Weights of a small mixture-of-experts language model, trained from scratch on English Wikipedia: 256 experts in each of 7 layers, a variant of Adam for the experts.
Below are experts of layer 11 (counted from 0) of a mixture-of-experts language model. Rows are named router (the router's row for the expert), down (a neuron's output weights, with its number) and show model dimensions 0-127. Each number is 50 + 15 x the weight over its row's rms, rounded and kept within 0 to 99.
Before each expert's rows: a language model's description of what the expert responds to. This comes from a sample of Wikipedia text that the model never trained on.

# expert 39
Auxiliary and modal verbs and negation after a subject, such as had, has, would, could, did, not, hasn't, often before been.
router:56 44 53 55 55 52 62 53 64 65 42 65 26 32 31 71 50 45 33 58 53 31 58 54 26 57 41 23 38 63 38 70 39 77 31 58 61 58 34 88 36 65 44 85 77 57 42 34 29 26 73 52 58 51 23 60 40 39 62 72 32 62 38 62 32 15 43 54 24 57 56 53 57 47 56 58 67 36 24 52 45 45 36 56 45 50 37 53 27 42 54 64 65 47 41 63 62 68 54 60 78 53 58 30 52 28 40 52 49 60 41 48 76 35 68 37 57 52 22 39 31 61 37 62 44 49 84 75
down1:80 26 34 50 48 58 33 44 50 58 42 53 49 30 71 78 42 39 34 28 17 60 86 67 39 27 44 24 65 52 37 30 41 39 51 68 41 24 73 65 73 32 50 27 54 51 74 67 64 39 46 54 21 59 32 42 58 71 44 64 37 47 44 54 65 33 65 17 58 36 65 19 57 52 46 62 32 35 66 65 55 61 33 62 68 40 58 57 56 36 46 47 50 49 62 65 56 29 55 59 34 43 66 34 40 56 64 42 58 33 45 83 43 69 59 34 55 59 68 70 57 31 56 57 48 65 48 69
down2:59 47 74 54 34 64 65 47 36 42 47 60 59 48 34 71 31 61 50 64 22 64 46 53 31 59 63 50 36 50 62 75 26 33 52 64 59 55 75 30 52 40 82 39 14 35 50 44 51 44 60 65 62 41 24 10 38 71 60 55 57 50 68 44 56 41 32 36 73 59 63 71 27 45 28 42 50 60 46 71 81 45 49 51 82 73 27 56 58 40 44 55 57 44 47 12 71 55 48 66 61 64 14 39 45 49 42 35 48 49 57 60 48 35 50 51 45 47 71 50 68 58 55 15 59 53 33 56
down3:72 31 50 39 36 48 58 67 63 45 36 68 35 79 66 62 20 52 58 40 50 26 36 51 32 38 62 23 53 39 70 86 49 51 50 56 76 53 54 78 49 68 44 41 15 67 62 45 66 57 59 13 35 32 52 40 38 80 67 44 62 43 24 43 50 40 43 41 62 56 61 64 64 48 54 56 34 33 41 40 65 71 42 57 56 41 61 41 35 62 42 49 49 66 43 74 25 35 21 70 50 35 40 59 27 63 76 55 22 72 59 59 54 47 34 48 54 54 53 29 36 36 50 64 41 69 48 70
down4:52 53 55 36 53 74 56 65 30 43 16 48 51 62 53 38 32 31 62 60 68 46 49 56 85 61 75 50 39 34 33 51 65 63 47 31 76 59 50 69 68 40 49 56 76 52 72 42 71 55 70 28 46 45 59 78 74 56 52 67 29 67 25 72 59 38 41 49 40 48 52 69 55 56 51 23 44 69 52 52 32 47 70 37 36 35 43 59 46 53 29 83 55 44 23 65 61 25 39 74 62 67 52 29 37 47 40 27 67 64 44 18 33 58 46 49 55 33 42 65 35 36 36 37 44 21 49 39
down5:44 44 63 65 37 41 74 65 72 32 35 38 62 66 55 42 64 54 36 50 53 45 60 57 91 53 40 63 48 71 68 53 44 42 67 66 53 43 37 58 53 37 32 34 63 43 53 56 84 48 38 45 41 42 44 15 61 31 35 35 35 62 71 51 51 43 68 41 50 71 73 37 50 28 34 30 54 76 51 55 32 25 60 27 59 32 55 66 68 70 40 44 61 16 49 74 28 42 78 73 49 60 56 39 49 36 54 53 39 84 59 13 69 46 43 53 19 38 45 50 43 42 41 28 48 38 56 57
down6:61 60 47 49 35 68 57 39 54 58 47 50 27 60 42 59 77 60 62 49 48 71 72 31 24 72 68 33 55 45 24 43 62 52 48 50 33 64 36 39 61 55 47 44 57 51 51 40 35 26 53 49 41 28 29 59 54 63 48 84 45 27 60 63 67 41 24 68 13 63 32 56 44 64 72 41 44 48 34 78 37 46 58 52 80 39 45 69 77 61 54 76 44 20 49 49 78 44 18 71 51 26 34 38 51 60 41 76 49 52 51 40 68 15 58 43 43 60 59 35 36 41 40 41 60 53 45 75
down7:69 45 55 65 38 50 49 44 15 24 23 63 47 34 52 66 42 63 99 67 28 37 45 29 47 63 50 38 47 53 52 34 36 28 72 76 29 77 75 51 54 60 48 46 27 26 54 42 28 56 50 54 66 39 33 75 45 42 53 42 57 40 64 35 53 71 22 46 49 54 55 65 46 70 49 56 75 60 61 61 60 37 19 42 48 40 59 33 75 51 67 57 62 48 58 40 21 43 39 63 29 51 51 60 48 78 66 44 40 27 55 38 46 64 74 71 44 58 55 48 44 49 27 54 45 56 63 29
down8:47 69 53 37 25 53 64 35 52 50 56 42 34 04 26 78 78 47 70 67 57 62 72 50 38 39 48 29 36 62 51 49 16 29 34 60 51 65 61 64 45 39 40 57 61 79 68 47 36 45 46 64 59 74 45 36 83 31 49 58 39 48 59 26 57 65 62 47 47 36 45 45 68 66 61 64 47 50 30 42 44 42 36 52 58 63 03 26 43 63 47 26 52 56 74 50 58 60 65 52 31 53 35 49 27 66 49 49 56 35 14 56 37 65 72 63 58 47 72 43 44 61 57 55 62 50 64 57
down9:58 44 18 54 19 57 66 31 52 32 53 53 48 50 64 39 69 47 65 43 31 25 51 54 45 63 42 37 49 86 84 59 67 48 59 49 87 51 35 46 49 55 59 61 64 53 49 51 67 42 51 42 72 63 65 57 46 43 60 50 59 55 54 49 30 47 83 67 72 49 33 17 43 47 56 09 63 42 46 48 55 48 61 49 42 19 31 60 42 60 43 80 59 51 42 44 50 59 43 66 76 52 44 37 73 57 26 33 16 45 41 47 42 32 68 24 39 18 67 49 44 54 44 50 52 80 34 50
down10:51 67 42 53 60 36 73 55 60 36 39 63 59 24 38 66 88 63 33 37 58 78 27 57 52 51 48 51 61 40 67 52 59 23 74 44 38 38 48 41 23 55 38 33 71 40 44 60 25 62 39 40 52 72 48 62 67 45 50 08 64 59 55 57 57 44 42 45 24 40 70 48 54 50 99 63 35 53 27 41 74 44 72 33 67 24 40 69 38 53 45 42 35 46 60 53 49 42 74 72 44 68 33 55 38 41 41 62 44 61 42 45 42 30 66 60 75 37 60 32 25 55 48 44 30 60 62 59
down11:43 40 74 54 12 59 41 21 47 35 59 47 75 55 63 47 40 46 54 70 31 73 48 68 47 41 77 22 45 53 56 33 31 47 43 80 43 62 58 36 68 53 40 34 47 84 74 61 68 44 53 44 64 43 49 46 46 77 54 45 37 37 51 57 54 77 44 54 25 50 29 32 74 56 17 70 62 54 63 30 39 61 37 39 48 61 33 44 63 27 33 50 36 51 51 68 43 33 36 51 20 52 45 38 53 69 59 63 61 47 47 47 24 35 30 65 49 80 64 60 61 26 51 71 50 80 49 41
down12:49 71 46 64 30 54 56 53 69 60 59 58 70 54 45 27 39 65 06 44 34 79 69 56 52 48 35 32 50 41 36 57 46 36 40 36 54 76 44 66 47 58 67 47 78 51 83 50 17 46 53 57 59 43 37 53 44 20 48 55 23 48 43 70 41 43 41 57 40 51 53 42 22 16 41 47 68 69 43 29 57 74 51 48 71 88 37 49 46 50 53 50 62 40 64 30 53 61 16 48 61 47 54 38 66 38 52 54 57 46 66 47 27 47 61 35 99 45 68 67 51 58 43 44 55 33 54 46
down13:40 67 32 55 53 45 61 47 52 21 53 72 66 35 55 39 46 59 54 51 39 38 53 47 52 61 59 44 50 72 60 66 59 55 13 59 80 51 55 43 33 51 71 74 54 66 64 47 80 21 41 62 62 27 52 70 49 26 51 67 53 39 62 56 66 50 33 54 77 53 58 32 59 69 54 21 50 38 27 31 69 78 19 49 60 24 50 34 16 49 49 28 34 60 54 55 72 34 63 39 58 63 43 74 53 19 40 50 53 48 44 70 37 46 68 46 61 63 26 46 50 62 42 37 28 36 67 28
down14:56 69 67 46 78 43 67 78 74 60 47 33 40 45 22 75 33 36 62 29 35 51 82 54 36 25 56 38 49 53 49 62 43 65 42 57 36 36 54 56 70 48 22 67 45 73 33 39 52 54 28 45 44 24 73 68 39 30 37 52 46 54 65 29 67 20 79 57 42 41 18 33 42 42 42 64 63 58 61 77 35 63 57 37 65 59 62 39 54 41 44 39 15 61 42 68 47 46 65 25 58 40 45 48 43 42 75 70 62 33 45 68 61 73 34 49 57 64 61 41 51 41 37 36 62 65 50 46
down15:39 76 33 43 66 66 57 15 42 53 80 48 41 57 50 61 82 34 33 45 17 55 45 49 37 42 68 47 61 43 59 63 36 56 49 46 75 39 48 38 36 54 28 56 56 43 42 66 34 42 41 74 32 42 58 28 49 66 24 73 37 58 46 55 71 49 53 59 08 41 62 53 42 40 47 47 48 53 51 62 40 38 39 49 26 54 81 30 58 79 81 67 58 49 41 63 74 55 31 54 49 41 58 60 54 51 72 51 88 78 58 34 34 50 29 69 40 50 23 61 33 31 39 42 58 53 59 50
down16:53 46 50 67 23 40 59 62 47 53 34 47 78 65 54 70 48 33 53 51 72 44 68 47 51 17 44 47 66 05 44 61 39 16 59 45 47 59 70 54 74 51 34 11 60 25 50 67 34 43 36 61 49 41 59 68 38 53 60 18 68 47 59 45 43 66 62 53 56 50 31 61 55 57 31 65 51 53 33 73 53 23 19 52 72 62 52 57 47 32 44 46 48 46 64 38 61 66 31 36 23 43 45 71 61 63 58 39 58 47 39 46 12 64 52 50 59 41 78 68 49 70 54 43 72 62 37 70
down17:52 30 53 90 43 35 64 46 35 36 71 54 51 43 35 69 65 33 29 56 67 56 61 66 44 71 17 22 55 32 36 45 61 34 51 36 60 56 38 76 41 71 89 69 56 58 50 35 64 55 57 53 53 59 43 40 76 30 43 54 43 47 76 50 60 56 83 44 56 46 73 45 32 62 47 49 50 30 64 46 56 48 37 57 53 50 33 36 34 68 49 58 29 33 62 85 69 39 34 43 59 55 37 60 67 43 26 59 23 60 34 41 34 41 61 10 59 31 77 55 42 69 43 57 52 44 51 55
down18:36 61 56 83 55 49 40 32 72 27 53 60 47 52 58 45 48 52 33 49 38 77 39 56 95 58 49 59 64 64 31 72 43 54 37 76 62 33 44 45 35 38 33 67 59 51 38 47 52 53 49 87 32 64 37 34 34 62 54 59 55 60 47 32 65 37 52 55 49 54 68 43 72 69 61 79 72 61 31 21 51 69 48 51 45 34 25 35 27 24 60 66 53 27 56 71 50 30 56 38 41 44 74 69 32 50 25 34 43 55 39 49 50 33 71 65 45 61 31 64 41 53 49 38 56 52 58 09
down19:87 70 15 58 38 34 66 39 77 43 52 43 39 43 54 34 53 72 60 42 51 49 51 37 53 52 30 36 41 66 48 42 33 29 87 75 42 62 50 23 61 28 82 33 33 70 48 31 44 59 62 52 54 56 39 61 41 53 32 88 48 74 50 53 57 56 38 46 46 72 39 39 37 54 33 38 35 50 46 34 80 40 50 39 36 50 43 64 50 48 38 54 53 46 77 60 72 65 78 49 45 49 62 46 50 74 58 68 51 65 54 21 30 32 24 43 72 23 47 61 55 40 54 24 43 51 36 47
down20:62 72 56 50 46 65 79 56 49 30 69 45 70 74 58 56 39 50 49 14 64 10 57 65 50 53 39 49 44 33 59 53 35 39 49 52 66 57 45 31 65 49 38 79 67 58 69 48 98 31 58 42 65 27 40 57 48 47 24 61 49 52 66 58 75 69 62 54 39 40 53 63 27 26 60 21 57 58 47 49 61 63 46 71 35 72 30 39 35 36 55 42 49 14 42 36 73 48 51 37 75 31 29 30 67 54 62 41 53 43 59 49 53 47 28 40 45 20 41 61 51 39 50 64 59 43 49 48
down21:62 28 42 54 62 53 56 44 52 51 74 51 29 42 30 56 59 33 64 83 50 65 62 62 28 39 48 76 54 41 51 36 39 80 54 35 72 34 68 54 56 45 27 24 49 16 40 68 28 62 45 68 67 37 42 29 34 56 52 37 79 54 39 68 33 68 82 65 64 48 48 64 67 49 62 55 46 41 35 60 43 36 44 61 38 55 60 71 25 65 23 38 79 59 34 16 28 45 23 46 70 38 57 36 35 60 51 48 82 43 40 34 48 43 48 60 40 67 53 50 41 73 53 57 51 39 57 63
down22:50 30 40 32 43 35 41 50 53 67 26 72 40 36 29 54 54 52 57 68 80 57 49 58 53 63 56 36 38 63 68 78 62 32 57 48 41 74 45 81 61 38 60 55 73 56 45 31 67 70 42 42 40 50 43 50 67 49 36 70 46 50 28 35 27 40 69 41 65 61 52 31 42 66 38 58 67 42 32 63 61 33 42 53 43 44 34 64 42 52 35 59 48 52 48 47 21 69 97 48 48 37 68 48 55 21 39 64 56 54 72 33 39 38 45 44 71 45 75 06 74 46 40 29 60 68 49 24
down23:75 43 54 39 61 67 58 69 28 52 53 20 25 23 54 48 36 39 55 59 41 70 62 63 49 59 53 81 36 78 32 70 61 20 43 36 43 51 29 67 46 55 73 42 65 54 26 57 47 65 54 42 55 55 67 47 46 54 57 47 47 49 49 31 45 46 89 35 38 79 57 37 55 32 57 56 31 62 80 39 32 59 62 51 59 43 60 36 62 55 65 65 57 45 39 40 65 63 63 23 35 55 45 22 46 58 39 61 25 51 60 39 65 98 28 33 40 42 56 51 43 29 43 25 45 49 75 47
down24:61 24 46 76 48 52 56 38 44 87 29 60 83 36 37 27 32 20 50 57 73 52 56 58 69 66 55 77 56 65 60 42 49 49 77 35 66 47 30 61 50 70 46 20 77 42 48 60 26 36 37 72 31 61 47 38 49 41 55 46 54 54 76 29 38 54 43 52 59 49 69 39 18 46 56 71 57 35 42 33 34 41 25 44 43 36 21 59 26 29 59 73 68 38 67 58 42 33 73 65 37 45 36 63 46 46 42 34 67 23 52 69 58 61 41 60 41 58 63 65 56 54 44 58 59 49 53 42
down25:47 76 36 42 33 75 69 39 51 50 61 43 29 50 60 47 48 50 34 75 32 56 50 31 50 51 72 55 94 78 57 10 27 31 53 61 39 28 61 48 72 12 66 71 33 35 56 44 57 39 50 40 53 36 28 60 57 56 52 59 49 64 45 44 66 62 38 55 55 27 46 44 54 24 55 40 66 55 52 58 29 47 47 30 58 58 60 55 68 55 62 38 50 50 72 21 70 72 52 63 49 33 38 45 49 30 48 76 50 55 53 55 39 42 24 24 63 62 24 71 80 51 55 42 50 63 27 64
down26:61 65 46 54 73 32 20 59 69 51 64 33 75 85 47 43 54 35 57 47 50 41 21 78 49 70 55 09 41 28 30 42 41 39 55 32 51 66 48 39 71 68 55 54 43 65 50 61 49 62 55 45 71 73 38 53 84 55 46 33 39 51 27 31 51 56 60 50 44 21 53 72 47 67 51 55 57 51 38 74 76 36 45 39 60 37 37 50 71 44 46 41 27 51 53 58 59 44 58 30 52 47 70 40 36 44 55 76 63 37 47 49 71 49 34 44 16 65 62 67 44 59 41 17 80 38 43 36
down27:54 45 58 51 07 65 78 33 43 47 50 45 79 54 52 54 28 51 51 48 54 51 61 47 49 57 59 40 56 46 49 70 45 27 52 53 37 53 55 46 56 47 71 90 71 77 55 29 32 60 46 18 57 74 65 58 35 67 63 37 40 51 33 55 67 35 07 69 32 78 30 46 22 61 42 28 46 49 46 76 45 64 39 51 57 68 38 63 32 59 34 73 49 41 44 30 51 59 81 53 50 57 50 40 47 39 47 47 45 41 69 46 41 36 28 44 70 17 84 35 51 45 42 65 56 52 41 53
down28:32 38 46 61 15 36 57 34 64 52 56 34 42 51 55 47 45 56 27 45 30 77 66 53 46 46 53 11 78 67 84 18 91 47 25 62 51 61 57 60 54 46 58 41 50 62 65 57 70 37 44 37 50 40 51 36 59 51 30 53 47 63 74 49 53 53 56 49 33 58 32 43 70 43 63 13 48 60 49 51 46 52 68 35 54 51 53 33 34 63 54 36 41 41 53 45 46 45 53 67 39 43 51 47 67 72 47 86 49 38 67 72 36 47 30 33 75 71 78 32 42 64 28 52 22 65 60 27
down29:58 50 19 64 59 56 34 56 61 74 60 60 41 44 81 48 67 42 32 46 37 51 63 62 76 18 42 55 44 66 63 58 41 82 63 53 52 50 56 64 70 41 70 49 25 43 39 20 75 32 52 41 50 46 26 55 69 41 43 57 32 46 55 36 52 66 29 71 48 54 52 55 44 45 88 56 67 44 43 44 42 37 94 50 76 43 70 51 63 39 31 70 48 70 46 56 52 31 50 47 50 55 40 34 22 52 35 66 40 19 42 48 57 34 40 66 38 44 51 39 38 33 68 58 48 16 20 52
down30:78 45 41 38 67 34 39 33 63 72 23 54 69 21 56 46 52 24 49 39 45 48 59 86 55 27 42 49 45 50 39 32 47 49 41 34 42 58 38 68 79 35 45 50 58 48 43 45 48 60 38 39 63 43 49 78 39 43 41 63 55 32 54 39 57 41 72 94 49 58 59 40 79 55 43 67 88 49 48 54 42 51 47 56 69 65 57 44 39 40 45 56 54 49 82 57 71 43 63 63 64 47 36 49 53 60 21 68 50 25 18 34 47 55 41 43 33 94 58 34 57 48 37 32 69 27 37 55
down31:20 55 58 62 71 62 15 67 36 42 59 78 57 53 61 48 50 61 34 17 51 32 39 63 49 25 28 49 38 28 56 51 56 79 60 70 39 54 73 74 75 61 23 46 29 11 67 30 43 63 55 62 49 70 52 47 20 60 37 39 69 61 27 30 50 51 39 50 60 51 41 32 56 60 47 36 59 45 40 36 48 52 78 53 63 44 57 40 64 59 44 31 39 50 37 47 43 40 55 47 58 64 62 65 42 50 48 39 82 55 77 52 29 29 27 40 40 50 64 60 53 61 39 69 79 50 45 74
down32:45 51 49 61 57 16 44 55 46 70 35 38 34 57 56 21 40 31 66 52 33 41 47 35 36 56 67 51 40 38 41 73 57 38 60 67 87 47 58 52 78 32 41 28 36 55 38 46 60 60 44 41 38 41 61 64 38 52 51 52 35 80 59 46 31 61 46 78 36 71 47 69 36 48 12 58 18 59 67 59 52 56 65 61 40 49 46 41 33 53 59 63 83 54 62 29 40 30 70 49 18 51 59 64 63 29 38 50 74 53 64 39 45 59 64 63 26 42 62 23 54 79 54 33 61 57 69 30
down33:47 57 60 51 51 74 77 51 38 39 31 42 15 47 47 37 37 26 66 71 44 38 27 49 43 69 77 42 48 25 75 59 67 31 60 52 85 59 44 51 48 77 40 82 67 38 27 69 59 50 54 26 36 27 53 66 57 56 29 55 43 42 80 72 59 48 14 47 55 67 45 57 44 51 50 61 50 42 18 58 40 52 69 49 54 39 47 38 54 42 47 49 39 53 55 39 42 34 57 68 54 63 42 62 76 54 52 64 36 91 49 60 30 54 43 49 57 21 55 36 43 43 44 22 53 72 63 63
down34:82 46 48 16 96 52 40 41 60 76 62 46 41 41 58 57 54 54 54 41 63 44 28 47 31 57 51 47 65 68 56 44 41 55 50 43 62 56 32 44 50 46 30 35 56 20 73 49 30 35 40 50 42 67 53 39 59 55 39 62 44 52 70 12 42 73 51 48 76 27 37 54 67 39 41 76 44 39 63 11 59 52 60 36 29 58 48 54 54 40 50 51 44 56 59 31 47 71 36 51 58 61 49 67 33 57 09 38 48 59 23 74 48 77 40 30 61 70 61 61 39 63 49 88 54 53 57 43
down35:66 44 50 65 69 54 52 58 55 72 67 65 44 36 70 52 33 65 43 72 20 55 41 40 33 52 38 55 62 44 61 48 61 48 22 36 35 24 57 53 35 39 44 31 47 19 58 77 80 26 43 52 34 30 38 52 53 73 53 50 61 53 51 56 71 32 49 45 73 49 31 67 57 64 41 66 82 53 55 43 46 70 44 48 28 33 32 51 43 74 76 46 45 61 47 54 75 72 37 63 56 22 15 41 34 28 64 62 52 60 56 75 57 53 44 45 43 48 28 61 39 51 52 44 17 65 15 58
down36:57 57 74 69 07 36 54 51 58 41 65 62 56 45 50 39 49 59 34 32 26 37 46 34 25 38 57 42 67 79 60 46 84 42 35 57 47 58 23 37 40 37 99 46 30 61 46 61 63 50 40 44 58 33 47 42 41 39 07 65 51 24 67 67 51 66 22 47 55 55 39 54 55 72 56 30 50 53 46 49 62 46 63 51 65 13 59 31 73 43 53 47 44 68 47 49 55 46 56 67 45 65 43 38 81 39 43 36 55 63 39 74 30 55 71 43 68 52 47 41 83 56 51 51 41 50 56 44
down37:42 29 28 63 86 55 53 35 60 75 67 78 47 57 39 58 71 64 46 54 54 35 56 11 40 44 49 40 47 57 58 59 17 44 55 62 40 47 41 44 45 39 60 52 66 32 57 19 45 70 43 48 74 72 49 54 68 77 52 22 77 67 66 52 57 44 33 72 26 47 72 64 30 35 23 46 68 43 59 41 60 44 27 46 40 58 26 55 13 41 77 57 48 26 62 39 44 46 63 50 59 65 52 23 42 29 45 59 33 57 40 59 43 58 63 56 71 70 35 39 38 54 33 53 64 47 58 47
down38:35 38 31 62 61 44 66 48 32 52 63 51 61 46 45 13 65 61 85 75 17 10 47 28 57 37 43 51 59 59 60 36 49 70 59 70 36 36 32 48 60 46 38 45 27 59 40 32 31 42 20 53 30 55 45 75 41 94 44 49 60 59 68 65 52 56 47 64 47 53 53 37 40 48 56 62 55 58 54 34 35 35 48 48 64 46 64 34 66 46 62 52 29 59 70 55 29 46 51 24 66 52 57 41 60 42 70 49 53 81 63 45 63 77 59 45 53 26 70 55 67 61 54 20 56 28 23 51
down39:60 74 63 72 30 44 41 54 51 44 36 71 48 62 69 16 50 42 40 72 53 38 24 54 42 60 43 52 45 20 60 58 50 36 50 50 61 68 35 46 47 53 27 38 59 54 51 80 42 38 55 27 16 52 51 68 44 47 56 67 67 38 52 64 67 47 62 40 56 60 73 62 78 52 72 79 36 57 58 53 22 62 56 42 39 35 45 41 31 34 32 22 30 60 39 71 33 38 53 47 57 64 76 56 67 30 81 08 42 70 26 49 30 53 53 61 43 69 54 58 44 44 54 72 53 35 48 64
down40:57 62 52 47 65 22 40 73 62 36 54 56 61 35 44 67 31 66 49 64 61 69 43 62 67 29 49 75 32 76 58 58 53 20 43 39 48 37 59 33 36 53 62 64 37 84 25 56 39 48 59 26 61 51 42 58 53 54 81 45 58 57 35 19 41 44 50 56 47 38 70 47 51 40 65 50 46 81 37 75 51 44 46 20 42 16 58 74 68 63 40 37 35 33 52 55 33 36 73 46 76 30 34 36 54 28 58 35 39 48 49 55 67 43 57 56 68 53 77 12 56 66 39 44 69 37 55 59
down41:60 48 73 58 26 62 59 38 59 28 46 41 53 47 35 43 68 55 47 51 21 36 69 25 21 34 48 56 57 38 77 62 47 28 48 58 46 35 52 52 46 37 13 57 57 71 66 46 37 55 66 56 40 70 59 74 21 51 57 44 51 41 30 84 40 42 46 26 50 54 59 30 29 49 17 71 31 55 47 40 45 47 63 54 51 73 54 55 65 28 60 31 48 76 44 40 56 78 15 56 33 40 44 43 74 43 65 48 89 44 85 68 43 50 51 64 65 52 47 49 43 54 67 51 47 46 66 49
down42:54 49 38 29 45 69 61 54 48 36 57 64 57 31 52 62 65 29 60 51 34 34 80 36 34 45 58 56 44 69 34 32 71 41 72 53 39 43 68 22 47 42 68 30 68 31 73 40 24 80 37 50 54 50 54 77 69 48 33 49 31 37 69 49 48 77 12 46 80 45 60 63 70 59 35 66 49 56 51 26 28 51 13 20 28 36 76 65 39 36 39 36 45 55 53 36 44 55 21 37 64 60 55 54 39 52 59 34 42 38 65 68 55 62 55 64 56 54 54 38 73 46 58 56 66 58 60 57
down43:69 78 45 54 57 47 51 38 53 59 52 46 34 59 64 43 24 40 54 32 21 44 45 36 34 45 27 15 52 63 51 53 47 62 31 32 74 58 23 54 54 65 41 40 47 58 41 44 73 52 28 29 67 34 39 51 24 30 31 63 49 44 46 90 58 75 52 54 55 35 51 62 29 75 49 31 56 62 40 44 69 58 57 58 48 55 50 42 66 55 69 54 61 67 50 58 83 47 51 73 69 66 34 36 65 17 44 63 38 70 62 61 47 27 69 30 58 42 13 56 56 53 57 73 27 35 61 52
down44:23 75 60 54 35 44 28 38 42 24 45 51 72 40 65 35 34 51 38 57 54 46 23 32 73 24 42 44 52 56 59 59 51 68 45 42 84 50 55 67 60 52 62 65 43 84 45 49 61 39 49 44 59 07 31 67 53 74 28 54 48 71 65 56 57 51 21 40 55 59 48 29 59 51 57 17 40 58 51 49 52 48 54 47 58 39 62 40 29 62 76 32 36 66 55 55 38 32 64 56 85 58 65 76 59 44 38 57 39 61 63 38 44 37 21 45 63 60 71 35 51 58 65 37 27 45 78 32
down45:70 36 45 48 94 81 46 50 50 40 43 41 34 56 68 61 38 37 60 54 44 28 30 23 49 73 58 41 53 66 52 30 61 60 50 63 37 38 79 56 53 49 24 41 55 63 33 63 54 25 47 28 65 45 64 73 56 61 14 71 60 47 52 56 68 62 60 72 44 49 19 19 35 68 28 37 40 39 32 59 62 84 49 49 52 44 51 54 58 63 36 32 21 66 42 45 54 34 53 40 31 41 74 65 65 50 61 45 68 40 30 52 37 59 50 31 38 64 70 45 38 57 42 50 69 74 40 52
down46:54 40 47 37 48 60 56 83 29 76 79 43 41 59 34 25 38 61 57 40 86 31 81 45 64 60 59 48 60 75 52 59 39 53 68 31 62 24 35 46 66 45 37 51 55 52 63 31 47 47 59 37 70 48 42 54 49 68 37 39 64 74 44 30 42 51 35 74 46 60 51 47 17 31 42 59 49 20 56 36 90 80 47 41 73 50 34 41 11 55 41 61 57 48 39 59 66 56 56 60 47 50 49 70 20 43 30 35 63 55 34 43 46 67 43 61 29 37 37 52 29 55 39 35 66 59 54 58
down47:69 42 64 43 57 50 50 63 17 63 46 22 38 67 54 54 42 66 74 41 59 60 49 58 27 80 39 19 38 27 37 37 21 38 42 40 40 53 37 58 60 51 52 53 30 59 30 33 19 64 53 44 52 37 45 23 35 63 60 13 65 75 37 25 31 63 79 43 42 67 33 53 80 31 53 65 37 53 82 48 71 53 72 52 48 68 62 44 58 52 33 58 67 54 58 66 51 40 38 37 39 73 57 49 60 39 32 67 65 55 52 59 65 59 51 52 19 53 72 51 54 71 59 48 52 40 54 37
down48:46 63 34 77 45 39 51 45 58 47 33 45 48 50 53 40 47 54 61 58 65 44 52 24 63 68 36 56 37 98 35 50 64 34 74 56 54 80 64 56 62 44 61 63 59 35 38 35 46 45 83 52 48 31 37 22 53 49 31 63 40 56 19 54 53 57 73 67 37 61 78 48 45 42 51 25 65 26 66 46 20 37 64 64 32 39 63 68 36 64 61 58 29 57 35 33 42 27 75 29 73 61 47 38 54 57 53 65 42 53 75 36 35 32 42 51 81 53 46 30 45 49 58 41 29 38 78 44
down49:56 57 58 80 16 53 72 35 62 38 51 60 70 29 72 61 19 64 11 64 35 31 58 45 79 49 76 78 43 86 49 29 44 50 41 50 51 64 36 38 65 45 83 60 48 33 56 68 49 24 59 55 46 47 51 43 35 36 42 52 41 62 38 46 58 25 72 43 31 35 36 45 31 73 78 17 51 42 50 52 72 50 47 48 65 30 54 28 29 43 65 66 36 50 49 50 59 45 64 48 68 76 68 47 45 55 51 38 50 42 27 66 45 30 61 47 54 70 50 56 59 34 44 42 46 38 50 58
down50:57 62 23 53 43 29 42 44 72 57 29 53 66 55 27 42 71 33 41 50 45 23 36 38 35 55 56 49 43 64 70 61 42 52 51 44 75 33 30 45 14 74 26 57 55 32 50 55 57 58 69 63 57 36 65 58 47 47 57 67 38 48 51 79 13 62 57 50 49 49 49 62 49 63 83 54 47 69 43 53 71 76 75 54 34 28 35 60 49 62 63 47 53 25 54 44 70 37 63 54 89 42 39 47 24 59 51 63 44 86 43 48 54 42 21 45 37 21 39 27 51 46 38 51 38 59 59 70
down51:19 43 56 46 60 61 50 35 50 41 58 78 09 42 60 50 53 51 80 69 67 59 57 35 54 65 45 29 83 66 47 49 55 45 30 61 36 48 58 43 71 39 36 55 76 43 61 33 60 76 53 53 43 13 46 54 72 43 56 50 56 54 44 50 61 39 75 67 49 63 31 48 46 37 14 67 56 47 30 43 42 46 57 30 53 55 42 74 12 48 77 43 44 61 39 48 59 30 65 60 10 72 48 37 48 52 56 47 44 63 30 61 36 56 63 29 43 76 48 63 49 22 29 67 54 41 44 50
down52:59 47 60 72 33 17 77 45 54 22 72 41 38 42 71 61 58 65 30 53 27 60 55 56 40 71 31 53 38 43 51 50 82 60 44 39 37 43 64 61 22 58 45 52 52 24 64 46 67 48 46 58 61 41 49 48 67 52 42 57 61 73 62 70 49 34 59 28 29 54 45 48 14 84 61 54 65 70 43 27 41 51 35 31 64 30 45 59 09 45 80 43 51 51 50 34 64 34 64 52 62 39 25 45 79 43 31 65 36 71 41 38 46 34 53 31 55 74 49 67 33 55 50 61 54 59 52 66
down53:72 42 52 32 24 27 29 53 68 44 54 58 66 54 49 66 80 48 45 42 43 43 80 68 37 49 37 53 32 67 40 41 58 40 67 67 52 53 18 50 42 49 57 39 72 27 62 63 47 38 65 57 60 16 60 64 53 44 48 53 51 54 68 53 61 45 36 52 47 57 89 37 66 44 54 72 62 40 53 09 67 62 58 44 22 51 71 57 67 12 52 62 59 65 37 26 24 54 34 43 50 28 52 28 55 63 61 28 54 65 57 57 48 13 66 52 58 79 51 64 51 44 48 51 48 38 37 28
down54:73 47 38 53 67 63 52 46 57 66 56 54 35 59 18 49 52 42 50 61 29 24 43 41 54 52 59 54 52 33 55 40 29 48 44 41 83 58 30 35 42 62 42 47 33 38 51 51 54 32 81 70 18 29 82 60 56 42 44 67 63 49 74 46 77 32 40 56 73 54 56 62 46 63 44 49 58 45 60 32 31 35 46 54 48 52 52 53 73 74 65 60 59 63 33 47 73 42 20 66 35 44 40 37 74 88 32 31 33 73 42 39 47 41 28 48 57 70 18 55 58 26 49 73 65 65 27 47
down55:25 21 52 49 52 32 35 57 48 54 73 53 64 26 59 37 60 27 37 23 33 48 77 81 54 51 33 85 68 56 67 63 51 39 29 63 31 39 25 82 83 25 61 47 55 63 69 66 59 53 29 48 42 15 56 60 44 52 57 41 39 42 74 64 71 44 72 33 60 43 83 67 53 58 57 65 57 47 38 48 57 36 59 44 60 42 37 65 49 33 31 46 41 49 33 16 66 60 62 52 54 40 63 33 42 34 43 69 57 41 75 49 57 58 48 62 53 56 60 28 48 59 57 50 41 39 30 56